{
  "n_layer": 9,
  "d_shared_expert": 128,
  "moe_layers": [1, 2, 3, 4, 5, 6, 7, 8],
  "router_score": "sigmoid",
  "balance_loss": 0.0199,
  "balance_bias": false,
  "router_cosine_scale": 10.0,
  "lr_router": 0.00057,
  "norm_eps": 1e-05,
  "optimizer": "soap_variant",
  "beta1": 0.95,
  "grad_clip": 2.0,
  "seq_len": 1024,
  "train_tokens": 314000000,
  "steps": 9583
}
Below are experts of layer 3 (counted from 0) of a mixture-of-experts language model. Rows are named router (the router's row for the expert), down (a neuron's output weights, with its number) and show model dimensions 0-223. Each number is 128 + 24 x the weight over its row's rms, rounded and kept within 0 to 255. Numbers have three digits each.
After each expert's rows: a language model's description of what the expert responds to. This comes from a sample of Wikipedia text that the model never trained on.

# expert 60
router:107079119149103154112101144168108167076121157154146141134124138148072168143158116098109107147145127128137084137099106130139176127171127167147144137101126102124114128161125119109114123131100097139141130146115084146158141154121141142137125128135127140083107096144150134151130087143212149122102140111135116173164152115091120146145142122140141163101113120135119118140136150125137094148103127117141143111104125128125148172125103147094153133142093106159177129140105114126154173165092120107148162145126088120107100107119103153088145140134133134167090105129136097111112137114163101190111156129155106115074114164123120153135161116149164137192113116105132121116132151095106109126096
down0:108141137183126122118118135117109138105099147135119107072166164150115118131127163142115122126123140145152144119167149102157133125114102107109115123130121149121124102154132106103112108135151138140135116107127145082110090141145100156110126102142123100154113096089109137134049125104162106154152145158093117115134150104179139119171150179106126127121130141124106104094130123123121095112138112141143101191173143140112123130157158174101118127146111165163099143136138127079131147102111144158109104125128111156131136123101152127085139104119063115138107160179134183139194123133146137132123128101138157146134113116128174156120173157085141130142083150133173107127178141131154103118116
down1:163138154106116143128124113136132106137114126143125126136146114138108085147083149110149149158152188155102134120130126198173119119146083158124118167116139147132126153112179114132109095084117123138150113108161110085090158152096130154147155134145118139147110111115146153083151126105106138158126093150144154159117115126136147097133100081161161142170099105140147128171143158089155121158110119126158116098145132123134152151146135119124133115116197111098090118176116144141107140136196127152121116109112115135111107104101121128150161109109097126119100152134098118127108135137129136146132146171129182100121130134110047157135131093169118091142139156124138099132146134104119138095110
down2:120137133111091132118099104153130142099169176118144141127145150112142171178153115050087126128100121108096144134121148113151126133157155138159136167128155172135151124133098141137115136117157117139086111128103109141105132113152127159132099150141143146141112163129094136149129152152126180146163105132171099112138120142130109137091118103149132101063105174156149094113171195126168162141100140081132103113155110166104138122113127147110109122132097146149109095079126119108179120114162106134125150134106115111107127143127127185099156097149138171124140160127122124138170127121106107121107126149144138180125141127094092119108152139150097120106088125129136122149085129127145114124159
down3:119150118126088124157149103143134085104063133127105159096110121121174092161124153137107144125152146124126116130126149168111160151123131109108138125133149134140112131105088126131167131117134129170124094154096137150178135104139174159183099122137111126060098113119138120124131159123075168142090140139128038163103128128109126111127107138143084097132144116125137110126169128174094149151114134090177151133125117145109123160106133149139116103146112171116144159094070127118123131153109133115105150130135109110113099113116106148127118156100105130087148141082137122096097083161126143146173116159163135121132122151140162162139128151125115113105094154118152103118141102127131125100117
What it handles: Inner number digits

# expert 10
router:100091105179115110098112131110078139100123103136092138162127104125094151105159139094103153115102109140139077132119124117139148132161130134148107141093152110131148137138128072143110124114118128128143117150121091147168134114169146133069110128172095104089162110151173108142090091154146087099105120103111151132127171157135117144166151142123140111095144139096129127148124114144129097142138166125135139134152140128136171182159091120123121143138129129141116134139106116113140117175107121094142153118123118096127125084115126102122135151117195117149101114080080093112111120141135129167133156096105128147091098157169159113096173173143138124139133121176103114102120148108161119130101
down2:159128125174127150133141108114162131128128157138095084069158124166179140141101097122100166140113100090157134121118146163093148113136115120133104113145109079119105124152133161125162182115125159132136147175121131110132113099166147114126100151184158128106158143092139080120149145154124145134090134101145129137166140109142104121117149110104172110129110117111148125118150156099145163146121168210126144139131138142093189137132117147137133125133117172165143175107126119140138110137118115085098096149122109129116120128107140115120148108120107117157142114126153100140109108094180102172155163164114146116140111112111140111145108122076125134138149124156085145154165114107115114121102
down3:110142162097113151100179166209133152089118134119110131139151174100119162150102121097133124142104088134139162159126125107104132126161143097122107081172128127146116085144125093185124108129118102134121135128130122093114162161108135124110128124095106125128120114108105100120144126109128139150146145128097143097109144141125120148139151109138110150102131158142094139111144116159129120155138099130109150137139136102107153136138090123132100151139151166110112134132111129131105112092132131095120148133105140138081110139109138120099116140149093115135162099160144096140081140110099117138112127158117135133134142120097163163193142177140165090024167107130153081097138150122147114104158
down4:077153084124159138127162141117190129171159094120121144128134162115155102131110080122122114133116092189144092107106142138103154101146116146104149122149078119152111145136156118150164144111136125138103132125123077135109104101154125130154149128155115157107125127126088131157122070129148140151170149091149087125130133162133129121146127102116129122115154132122106167121093119143165097098125158065110100166158111130137135130136168103130096084115095119143121163150133111109119126122114158139136137125129121191165126159128137107183163113163151154146126147129158132100058109120126127123142148144154095097124071136104119144158122097121113115139138144112124118130152144171127116098102
down5:102146179139189131138099123129153182153117098133119068083151134120110152116129167169120127103136160145118122122111143065130154140143138108126104141139139147129105135124100153119118093118121118126144071108154139110128112093105120163079165126131089104153139124123143096132126142101149112175109102097084144111154119128133101134142105138096117138133086107108110112130163132119161174143095063131175146108131113092130150123155135151116121128122148133129112134073109121124136068117174128128100142126089121117130123105117147121111135186164114115116119094102072118129116128135144133107136156100145127132104101158133131143113131139097147127103124162158169154079155139120127149121073
What it handles: Domain nouns, acronym letters

# expert 56
router:072078138142119121108111149115099147096095135129139121173119111173106134127141106128135147129114093141089112104120118107112163167173086157134133108091131120162148119187157132091094129120090113112102128186144096155130136122133144129138135136146135104119135076123158079134106112096134103143122128141115159138169129130110157155182168116134111134118105149082136120123170104148153094147174149114170133123129088145097151174137132131113130141126144119173110104144096085112116130155107118099112156116132107126106122120151132100087144124116151151140121130114133158105080112100164130142108136107131147107100127153122139128110145136171127151146059097160147152161179140143152126137106
down0:131128123145134129188132077108174116097122184119141159106085116120154109099117132137090150122150088145088134128098134120105130138075123141122150121134100124119081109120143133150116103141129177133117100115107160136098088129120129146115097126193159147099132149095160109115126110135132123134140121092135142172117115134112163138129109127139119103116151108160169127087171156144122115105126099107091119108134117131129081116111142127172103160111084173123120158158107162120139149163092117103150134120110114130156138103121104112150156130124083122127106175119120161103131157159090110117141100076120132141171106150148135063128104118087149158150110138107118172125142084116127143143158
down1:123126144104176093100114140108114155141051091141127088115139130127129123162118117109108116116150086137151169120115128147103097138125136129150145136137127116165151083132135095127154167113146154178134146094086107112182128135149105128135085127135125149138148091118190156161117126112113141141106101117105181088111156148116089106135167132103140159103120083149139119132105131115124146091121104134135157149111087108129135137150141108158116120134151087147098132159148120112141137126127110127163120177121156138131125196126134091164128183137143116132091108171141150149144101139112110133161151145129098110185103138141155084115123083157146124128109085126131116136115132148109163101143
down2:092121116183140101118127117094097151140124088112147128141100136107104108167107134102122147136124148109118066068122120116131107099134122147104128131121133141113112108109091114128143086108153127116133140149141180128111106177089128110119124141127123127140103154146146144109104127181108104122104093157110132098078112112144133116162177134136152121157127139140133127144165139111147128101122134132099110116132123122139120179100121110135135131077139033111166115155119155135108082139106099118166135135134107116144175114122119115159131154136166071131108137119065129108159131145116109084123115123094115141146091188158149115137067128121124141123137144154114166132127121102102109089108
down3:114140130107131126147145161107107147133084103157163124098121136126105165104143125156110145119084133171143147140129106145150127133133120128140134118129085111113123127118087121210137142114103115103110173148146183137120089139104106121108132074177112105137125164130109098132150158104162186115093128089110170117135176123131109145195092117139148137163107134147137125107132131127097123143121115107118130126177116164164144135107133110111135141090167145152139076145133133107138138131130120127127127099111159108124067118114167102159137156127087135193157119158161142184115111135121111181120102104109156134145138103170147143127155132115117128110156115136102156140138106138130122154118
What it handles: Closing brackets and quotes

# expert 13
router:078086103145123109147136093139110141069112126136098157102106124153106116110138135125121106152123085109098107107092105133149150108127152122148139139075145137152153131142144149090136125137085136141140107180118108142132116127153158116124089083110111118116174083143198095157116086146179131106113137108124125120174136105117110133165173094137127106135119150125101152117118090147114131096138168145142127143102123150134136144176104138108126123136136110149095102141118118141099094157118115096136137135158080109156133108141100149155134137129167151142110112078118107136138127117141119165156164117098134110127110154155119139110186125111093091140142065114129100129182110113155120086127
down0:106146129187120136121094145144145131096122163094094151166133099089122166117096135100132129124111089095112093157120157146142144132192109110122136074088112125139159150136141124122068132171125143118124136166170159137139130111103113106163118149126098125102116152126119070123172131113107129129128095140126150136163122123147121131118116096131122124159106155095118132159119109125124108091137158133114097154109077146108130143161143156114180101148133181146105142147163132130142105148109146138090114115106089154088119061152125157148114144099164112120127164118133122114100145109156139149109124126096128115124168072108132120114146099130157116117122070132118109085110149147115094140106
down1:123119138157127139138116129102170195106110152144123123205108138120132097109085132148134141113131106144100105148127120119117148147100123120116137126113109162123148103145108161106075103096085163114072133114128158090082135123118112114154140108138131145123136161125164114172155120148158106133113113095155115143171127148091127112143181135108098143108167126153117107156169167116136134078152119154121126138111131114127168133119123129208093151091118111153117142138127124111141143132170124128141130122140150179126116143078120155115097144116150122092167110134129101114124086110101078139131113128144153154116121140173148150113136123111126070115129119117116147081152133106093097109091
down2:124099159140169146105096117100125118126142124187119122127129122149141141135126113079145118101097157158090080107154096112111154111126133128111152129114156103158071157123105120115121144127149130100153190085109103087137101101175148135113135097140123140146155140136145146149077121128108135142118137158125153126096132144135113163112111086112134130107172165144111146164142074165095167135118131142123113149126113145115138165116098142125134158075174130105151121173122131150127111160123149125120118066146102120155129143130142133092169143124122112135108131102145152142125186137107135139078125166153127130146138127116107083144083136170114159161082156114128149139134101148136109132078
down3:052141155180164128142104111144133165134105114124175141116165083130105129127104134124104109095126154130122124166127075186128128120147141116135101157146120133108111138147173170154105133152117118148098102096155111147121102149131109123173124094114134126151139155112130162109165137088159142097106162157112147098126104136071147101106118126120113196136124132104094127131118148144118128147136161128150137053160138105134111110159127148155088116140147110111140118095108162131102148151133081129162119153111100106078108129093110114115156135120123157132116146110157110114119109123121108111142136131178131164112125126125112120166102125122134140134120125117178134081160164141144077125108
What it handles: Digits in codes, candidates

# expert 0
router:094094101163118098101128165131123125109090137129116145120140132152135140133138129118099129114094114148114124121119133137080123136175125171147148124103165127115162151147116139108131145163108130124119084122099094155156126109164129107115146069116091116100161116150178077121111083152113101109133159111127135151153157170140140157151140113161128108128173110073066123138138156161129094149132137134138161129089107123157110159128106141114104126122134078147117125153093107128120173121121122100137118109158098118108125111148114136113204163127197161151095106115104127142138155100154138176155143118155135130122122145153090111113133126144145116138131107105107122113157165085158142108089
down0:104155103125114126092120123148091097124147093143117139176139149146134094170069119125125136119120102155161111100133129128144070155124099143190126120125139113135125142121111145154155144108114148097168052137084130137145102118128112155097146126117125112128131083153105120094113114106130082121106087161106151159145128123141125166125126120141143096111162077092146125132138121115147121152109119134148127138125161127167103151155127119102114118171111126130156088164121093118127147130142162103135089138145146134097126105123140125105096134166116123126201132122160127135070136130098180150136113149150153129158130116088145138127102132117149149176105151112141169124088141104138075152082
down1:166158111145093179152108129125124112150156153128135123132129146145119166112150094135155125085121143128147136101127149133151126171135110088133104075092128125173113126070153101117148134106087073108139104099148153141127124121189100128148127142140113122127143102109121143119164098116144122119117122094123138154146149148175131134143110094121145135142105145086124132129141093167120138102149137098120093122149118104126152136125120160170092147149177144109146111087110128091085149108126140104107111122122135124125132125136129183166092108166150127127139109119083097114086088130118124111166116107091171116134118095173089147097084079096115128119116095148075144151165144105133128137109
down2:109075131113131203123137108104135096163069148161112126124137123164124127156134118146094169188117148138071153127103163150122112122141155151113126094133173116126139143090080095142127104105090126140144145162123110162146136104123135109091129102154132145188133104118091178119137090120121087081124120096138117092126127094123139109117126080141142095123158141118109081107116107116122138153118141168132135094132145142141106140141162123115166140108094125073158159153121150193112114123088136110137152079142127139127146148143116120150109126127132157138166139124116112124143171121163132120119139159140157134154125128121162131155117124113105180149152156126114129151103127095129116112138
down3:166094154125154147131089125131153132124110112124146126144116140117121104086118123107083163178144106137118113150135120159128094108099112125156144154174105123129158105125147121122045067106158160146140144198126126126140141154117123123157165161126128141160150097119179138079112139123090099091106116117115106140092138116155139130156112134124115123101118153090132141134119109115108171123130101123095082120115141123121043120131099121131140147127121098135170121154117138157142132150107126076124164122094143151137123101121163094155077125132133092105111130130097100129154128131094134108147131117136184157127138132096109139099122119120108147109136114129141143093134136179165166120162
What it handles: Sequence adverbs and commas

# expert 49
router:079106123144137100129128119116097146113113136153127132151132131143092120121140108106080093159144128133115110108129118106108138083115135169125116136137157126117132165148135133103123174095111139129134132208108104135158155139129142095124145138161141150072164099138174134164086114106118136148109114117162163149140147124122101180154122135140118161119166100130115111149154160156146104125105116111127154092133108111081164156156148110160097146116125093163136112159126140178109101183084181134136099133139117085129085104114108155112137148133128135161112114119119121146135115096149113146124155086089129094138123189103120158123129142119131117148113104155155121066152153116134096141095
down0:144119115124135075129183164099114158158104170080108119140133146166106112115114110115089142148119129127118126134147131105166102156124125118169121125159105151127132094109149107156074113105109136124102127150124116119110138164117110156119133123128159123136132067136140102111149135125143112128139157154102126139148133144139112124121155164119122155096135154166140139115094146118096140115120084144159109126116200143119138138134152162114078120137123082104113109138133130151124159192065126109148087096074099105115120140159139113113070116145088091120121104135150128141152077125118146150148099129124107142151099148094183111123122135143126164151097110111099154098109164122167097149148
down1:161130126109108148118134147114134139169229135149134144109127131152098134128165126162109157130092107158134154165129080137131167087128145158099135101137175104111177137112132167137106160163162106089115139119113114155139127131150136115109115114104108134140161099118152086127103142122149124174153141143102069134107158105138129084105133172129116089130104171151139110129154134134122079109163147098160125126113099127135101086111136134160137102150164128124167138119144126143159136154146121086135148136105153110150125077136134149154101164094136159128146113102110109112091140070086153116130170130166121103141140140146129135144081113134098121155121130118115140144118135116125145111099
down2:131105134116131118123121121125118116137114143095114126109091128161090095100175139142109086145167121108112119138138120090119133175157129147145140165179089134104159164121173152125084104122107161127126096131167125138133107146131149157113100103128133138108155100171114117163077105136141134136179137151141149096144128120131086112152132116137132108166163125129135114118146160121147150161164104093113098138138128142125126165100147138093119099096116151153150104161165102134084160142145130142172148080185103142129117107146134095119132145188125130133133146128192133156092105124107132140143108116123090100106153120096082083125126148151135140103096098136095107111129106118157122122072
down3:127101169124139125154105151128167151088120170102133157151123109118139129122125092138097153141152168124125157128089133108119091125114108085131146112131109137165192138109117117131141116175070107138134125138141111107136097103101149152133129161129108115164129124145086165077122099078114090133066122080106130136112102141167133146144114132143137145088115121134109108154123117096124142119124147139091074097165085148108129133112139124130157177127145123106114116138066149126123131135140148145148078152092112162089141122133135126144147151138116162158144101146129162113126125114122092172137139109128108092103131097135184077115110122129158132108098139178135137076126106142128119147142
What it handles: Month names and separators

# expert 14
router:090115129122131117117091130097100177055149168117076164149134156145116135129109144123097159129123098169081116127165087104140133118123116125128152143104159102109139129141210116093130151108103106111134122136100110146150135085162135129133112114111118115090121069190155088117112087125098098126125140123136149096113158153133174141119123149134128145143179143112120120156144140176141069119134143108154131136120128139119159145144085147128116127157148125145166127139103094148128143156118117135101072127116096125134123101118112121143116178156123127138082121081160120137125098100145094158112177092126133160157116144118123119112139131133100125144126093161116115095139140119142107123125
down0:073136132117127149098171111105122127138126078100170152113158137132147132155119144117124092134098092136125130118130121123099110163138158139124089131084135124116092085136112110094090101118138148121140154161119137152115138061124095146148152150131143087161130122140159128136103134084145076104154117141116177099152151119179105152120112142124120121135147134124174179120124086122123070132083130068113160157140161160111130122178111106119153098122134101126103139111118108130126138124113067146112120165131099146138148157080098099141136092093104110164118140128154100141137145141158133117088123126106142147124094137175132130138118154142141133146105114096102128110114169113164118132102
down1:144097149084101124109119166144170116104135116138106132130129136123126122117140122104167160110165104112147164101064125210134149144121159124133150129169160142163148151174132130176128120116089124178139140130107109111099127169146115106112147146115159129077125115139106104133169126150147141142103140136128126118140152103139110146135154113135118113100149136157101079127139146121151134159088141169128148127129113124152123149138161118154089100121148140128135095141135141156142119159120142180138167138145085173093113147108113111106158120119163145128112143187095143129137173111124114135115117140101143162127147178150145112153178128135164103070119155133091135156121073135118127156148
down2:194161133085100121070109129103125113146080146129121124147149134119113169090137078133137160160075147094099115106126154159155134121123135111087129124107141108121096131100118094143089129111123093115127135126148151106148153118162109128100119105116121159111100107116157171103117144119130144134118096094151103101123129136126102109088126151128087091125109109132150112093152129148151149096115096094161131089125156129134146136121127133116113135127096188125076120133107130090111129150078117155105115136109145132099095107170144112131137135134119170104165140096178162116134085158109149121134139142107123117157116090108130140124132137161126148155175137134135137129104171190122170126174
down3:165167147128155146148125137174135165136190174058152153113082064114133125133138095103083110099111128148110126136159138125107126117140141155087131157124145133147127137129168101114085126123118113178132112159129155104176121110139161107128075122151127146146121094095094110092101151130119115119123101151134177132123149113155152150072150155148108089157162172123154119173113105141114149127110170110135103137114130145136124131121109123186139171157125133155121113154115132134171117112139081137128104125127130085154134096112136145136127158129143147138102120151152140117092100094113102137168162152098126107166109167096137120123104139120116130151122125119105141106156133138100107118140
What it handles: Digits in codes, dates

# expert 5
router:087102138176097117121140126118075149104118118134120157169112105144109158120133128117129094146087102159115095104116116087079166144138087165163111099109120125152171124157112137127112132119127111122115119139088107142143139127146148126139136141159110131082134099132131073158097059115130122103105153131106134150105118156115151124147120164170125172123171157144113132133137137140140093105136129140160182145141163101118117108116086164103100112123102119165152106150112081129131132136093142102105128102099122133133105126104113139140152172171181142119091125077114096146126148096146081169109133103140131121103103163143121119116163136101104114151144078121160123127165127110124110113107
down2:110099111109143134119129168114119129094121172139141153172097110161125113143100146139112124101086134121128115125098103158117057121141120155106139209119100116130129130163150133089163133159155109154117115117101129130127086116125118135139124155130146117123115147120105101159112154121183119122092104117148090136136125170089112096164133137155163156101153115090124112118098185158121120155119141127172166118117106105172134164124124181156152152141094141117139129148147089093106122134119142094109144069111120125109099101098115106155132122128126160151135149148151108162118159152109124104172118118165132157116119119119099110163130137116089134085127103148101124163177113170106134127126
down3:148119085130163104130116151095128146083160146145148141145091145088146094139132134081128166101140129136116138103091131113175139169163126108130154097074121109104106146124160127149162164113083129144094156127111145156103158146130167114126120115131096128156126121141159122102102147144116139140099141145109133118148120172153150142117116149064130107088139129144130118118177121154105122150104158142101161148134127115132144136136125141125116159145110122094126142152142128109153141136133120101177143159156157098148129157136160130101124137145107146123120161120117121034120145171108146125141090131122158076125173123161115191117141102103164095162155105155133173100108120146121149150128
down4:152131166074185153124146123124105160142102118103108121105090160140078112110103125133117090134068152137115149111137139066118100127118128099104151140167146075149117114121169134111125128129154126101121120093113126162121099109146146141177094136134117102147159148106156164102203135124122163138159135110138123078121119122138153086116085089125139112133134097130158176103127117116117124138119127154129130067148152126129122102120146101105124120134114131135089144102123130125113114151155144151102128169097102151131150150116086149128149129134125166120158133086112105089123171120123125147121118132143169134105085112118174122146137128144161163105148151168128149134152098155070136134126
down5:116105166130150145100152095161096122145112108154142123118087138168142106157110121147078134158110113138156118144066094139112129157132132140123165133118126121129110082163142127176141139157134078121144121135117096111107131107128122115096087136110118147144154142120081117126088123105120104134109150120110116130100171151096136118144169150149170133155130107091140139125140168158146113134140160119129130147089152127119128158096083116142109176079151132114181116098177133087096125128136106123132160118088133096137166129115128098108108156131114133141163112144116149079112099174134084126122180062131120138093121088125129112106102175133137147142123135149121142156077137135112152140115
What it handles: Names, dates, score dashes

# expert 58
router:129089109147118112123114119106103196072126099149124125170121120158121123144146121082166160121116101185120119103109144131096144113134132121136122141098150095130172145118125114122137115133074139122122113147103093141129132097170134146149085134127124105103116100129196115140098109145137141134117168172173123157142128150131163143138178118119092148142162146117129133178142109138147078145103132112143123105126141133107142146179117147092097129192136131151147148136111118172120147126069134135135125118132074082130109078117120126132162170113140131157083130109147140158132148126142112136137137066109124114114141165099109121096147110133142156186146150106128131145138128134129121101117
down1:115134153116119146138098150146124086160128139141107141151162119131155113147146113122124086101171120129116148162100130167133123134126136147120125147148109122130128131117148123131124151151100114110155109171135110152177094122132127137143112154161146152182139095104135123134178093134142137108117115126132123154103170107117112081102173075114129184134105116085120128119147126113140151128101112160155102089114150145116097114105177106134151174107108121045130125111173103136123156167134136127089156137065171093118106095145163112121156143148133127154139134127110133151113119133114110191136187109133161130131148127147110135122095114126087092139144094144160143151144162170132148147099
down2:102112138143108122177131170083141131112118104136180128105142107120145153133138105132072145127155175123103112164094093146147093110102108132151133101161134131130142175132112115137105085103135130122143127110084134152131105158115127136141140139143145134146165152118120106105133141120129090098128113141081135128134112110132118111157114110126158143096114132144097145154167148119121140147166155138091146151128088136149082134129177142145109141109152171082101126140120119069145109198104098129112112154100072092126084105091114066141177154127109142138122109099108148112093150164139124151098093143125121119133114127139135126135069148126137148163179131130110127145116104149139122159163
down3:130140139128098169121094131096161135120140091137131159152157105119127140111137140147148134137135143112098132113151125126114125149154104168175151117155153161108158107160117126134107165134124117146091112164143159100109120141136074115101121112142152153119144115073125177107092122131114118154147128115133161117115115136106134127094159111119130127106189164121112122111154142148126122113130126152171196094113121163088140125136094121146176135150171164143140133106121165127100093065136100118055110156120130142119110140140134125071122115099081158136137144110169160124125171149105076137113117088137138078138159131129128149098117103131108157163131134132171152130117104125129106096154
down4:138116128186118112158195099111127103164096155108150133087143103142135137099133108076117105163119156089153131155153090141094075101122149146127117146148133139109075100163145126137108143108126067146128140128127128116148144145119135121155116152107127111141121131134092150095091080170099110087129133136096166134134103112134164100107132140119124146109140113104094181095149114164143119150130118149154120106094125172140117131147166112115123132073143186140116160160128146131097104112132134119124120134163111145118171140154152144128124148146132116092107142115137113136116105179094160104137164139114142088157132115130133118158098174092136105093131104119141095109129131141153099162158
What it handles: Kinship words, units

# expert 11
router:103107124149093103116101130122095106103132147168098150125121135160105147113161103111112123145096141136134117117105124055103150141192110159108128121094127116150152143132120151093130144101131119096143098131120099106139142099084107117116145107129106127090126101133161096150087111158155098131114167144117084100118116176144134172145163139156163175154130112162100118100131132141152102143131125130102160132123124151110178113158112153134141123142110142164136135114114092130124142167116120126119145116140068064120149134111104095111164162114154175120078113115136080156106116112115100131120155118131120126133103142155121154122148112108136136141132028150136136116173124124122142136119
down2:160117117139120104119120155135155119125142103092135124155161119118111081169125153135142133109135151135105137096097128115154138123108116152075096111147161100091138089120116137110078093119145136126119163198109110185139092120176122122127112056162151124138133114150214151132146063102152129133154122099114128139130108157180121135144130143112126091129144134133143135158122080125111138107191170138112112166122135116143164128143191162140158101100104121147155179109136097116104098127153145114162119154140124145158119112134125130148145124162127102114108124116168135134087153141115122153131152114120122103134124141153155135135143106145132155135110130145101132088110141117137120126095
down3:118124127098106115117155140114134131105181118128144140128190114102130165130120130164128148145152152106155168118151140125121132137106131074102095106074138152164139103141113136153150134152114123159112133119127151128119114126134148130113151142149189152117166147088135100141168109155066151144150157127169125144121151132116130127113143119125124106138114161146157100115134123123140129131060161185151137087117140096156165134106158090165075135161140126147136184145085116122134081094116130127081102137090186141118140120148143136152136109136124163128129125129103158129150123098178171147132106146109130135160143113117138116099147136123149118093116178114097105113112166127134181150124
down4:153178139140146098133048072137102187072180133109138163107139107093084167142111108122089149117146122103160131128147112135153107142133127166114131142129150134124140158152121144144128120163099130117127123159106129120117091142171109149139114148138141150115127106140193115160109126114129144117167159122110122116171102130093138121129122151126152124099155150110136157109167120138128080085110102170125095113197097139138121134104095102116129118114145098076117140101118128095131150109152131165108161128161128153109116115113134148132108118133130174110148111155102159127105127153144112114128134104118151172146167166105100142121101134129100122110104098129128081122105130157124161148101
down5:129127110130114143151106096166142131149171128139147114137122179114153163138166132138133090120105126148164162133163090128153159102141166102165096131124151080157179137152167157136155152077123094130106067134141131102116123112126168137127118141164154137157166134116124131117100115130127106145081121137131115129169126125096133148138136111139109121182144137131125069128121129115165129103078098110161140134114082144143095162125121128129133162195170131135141155064118160124133109142147134147124155120155105108143124135125087150125140122116144143107072094159150106155102134118090097114115099092113121155137121154121185107136145100134124128104128134108123125137140140142084104084145
What it handles: Sentence-final periods

# expert 3
router:082115148146135112096129167127108139098110120127100147173133140151142116120168107146096106157093133129101128099122099122108136123106105147165123101088160114134159133138129151114096163114132095127148134144118062146113127098122125157126076099133124140128136139157171071157075106100141134150089145129181132127171119114129134145182146110123077156133157127091169138140109151134127121136137135095133149126135107111099151152163101136155144081134123086122103172128118097143140130179103134151109140075128073107133120099115121137117140146109162136152067128096119121121105168109133140147134187141105125126114154178132123123140169140128133109139135106126118123160133181129159119149145
down0:099116119150149098114109167125101134120157123099145185170099169130127111130156106101050161120116136113158198147105141131125126109122104120119116089114124155117143144112157180140117151102173107113135118124150097161160130117158110095117112122152161133136099134120147105137114123127145139160129137150127154150107164111077127099109108178173104124154167111071134126168105100140142132107139181117157115104138168141170145095135159126142086113144106143111162143131103142132110100102111137167130101133147123149112130138101133110135153120133115130079128118102150126147106128124135092105127155100124114131119123111107121144157151114200131164099117099119147128135149165119127147066140
down1:105123125092159131092099100121092141127104142147123078092128179127157179110122134148145165153160098124121160132115088108182138083126152127133124124102146131152160120170120151145152168140107157144127133113100142069093111136123135131112141150111145141137138098164128124034102113135166127108150159146080110111171090130118121138108105158132137178103111089156100092136110140102164171148110139110147147150130106130128093103119113142117131118180134123143139123160145117170105129120113138139139123120091153126112127137148169149138107128137131128113118168157086152180131115183152159132134101107129167151122109110148133127163125111157156120131153108123113135160125104114145112135102
down2:169149124134094120113175136123145134135148123118122123076192127194099120093161165151149118113105119081130146172127159102150155130110110090159149152118119087138089186132130124146165129160175123154088146176140097145130125146167140085139116113116101120159133159145106127128168122083122118118087099105147121149169126096135126118109101150125169151113134128153133117171107127136117138132106142120129113156091107102141110101094136110109121137115113135150092082122123091132083163109117129127105158137087111120105125125125152170142155079161085106136140152161140125084103113123101142151103122134133083110116116138132125136114146109134144120122115103112100144102161117136135101090090
down3:120150091151093172115094102072145136119136129085195123148099136153149116137125099110108130106092113091097159110147135181123149137157139120087155099091128139167143117118067123144111126083108117123149122149112169166109098172129109094120162143114157166122148115154108119143115156136105120102104143156135146137120086113104125145132122170120139109115185081147106126138134140104115149053136153140112115120098138131125098143139121134167120132175129141108122145158147156116148134126099167113142085105140167135106149139116137114140124100131128146124114093092163143158138135103122146146113130112126073176161132103114135117124087147140120164146127122129131110120167107143128142073147
What it handles: Space after month names

# expert 1
router:095091132183130093129089127113124155081131122145115163102155128129106165129123123105089086135114118167123130117130125062109148113140132163114169149094131124138181137155100158117147113085130106141121127132082093126115108118128124127098095090124143124106138077178177088135090078110158142140142152102166146118132141135137136133168132140136145162119122143129133127119143130162120077121144140133168121147141124116121168144132136156097116129116125114148123131135126089100139155192104108090120133143121111119108137111088091108113155098129130158136111144077142147164118145089137103174126180100098085064097136144125136128103160135146149147142133113133112120135123124099158115141094
down0:154131091128172095115110137119143160149147171133150095152138103141130170142090110071132102148106118133113146122153152074149147129134104146107122150125140127102134114157118131139134119078091150090113114129106108115112150145122159129125089107142123101130110094107116158091100069126082101123163110125105149161153150124137138121086125161104174124092115106111117171126114086120117090153131129092154127162139139103085101128122133132134143110144182136095109131155099089106119109126108119079128104143133148113153140115128131130107103124127126136133100147159114073101110068102083120105119153103094144148120156133132170107163140154105085143141130110093138113082154129110106124114077
down1:136138112097139124125121111143106174124115142131133090133134132101142137120194118088131114127174136139128089090138134120088156128129107129143088126109117101163138090147122126107147151182118134094113142122137121124169110115104133162148148100071160088115164110119131135119151118107111146159138128133125103130097108126163147100113120101102133132102120106132094106124158169133165075105152114132069138101135111152128137111141125157115127115155096116142114081119138141094139153108130156157189112124137106135170132133108135108160145169119120147151128159102131142141109145104161135172093139132165114121106120154109122157142108121085127067109112146168155185049159106139093117139109
down2:154110129157081103150101092152087151100122141130142094110106100155163159141088102145165088138114087085129123124093138142126129138137129142158084102146099112122098115122118143113129143163117180114111166114172151151156136070149107134121153159082116145144165158130133140102143132074162162083145145114120136151156112113131141130116184141172120082125145134081155146123140087156131144128109137162139122134106131153114133083148138079102132107119146150132113136118135127121114091139106145143138142118147147134145150122122142141151167141065144135145158143133132098106127132124127145111134126108120122201180148109135178174164143147130113109137105131145117153132115128103171101131150
down3:111138147146094097095093118111126107138072109155144119151131123193098116158092127106173121151185100114059127119091130098127154096090143138117121126185102094084140125125117137134157149130147118097079116113131124112110156128128117147156133109124091137111125153128150128136096121159123094143121151114128142158158160110173140138148101147180126111125149166125151089127149129160129153105140130126130126102084103125139117109156099155101117102100115093107099117134116152091131172097088074131147138175141141119147091117131107106145111133103134123112135143114141124143102103130119137107093134145150152096098098145123136131156121116126094104134129113152116094109189172131093101173142
What it handles: Single digits in numbers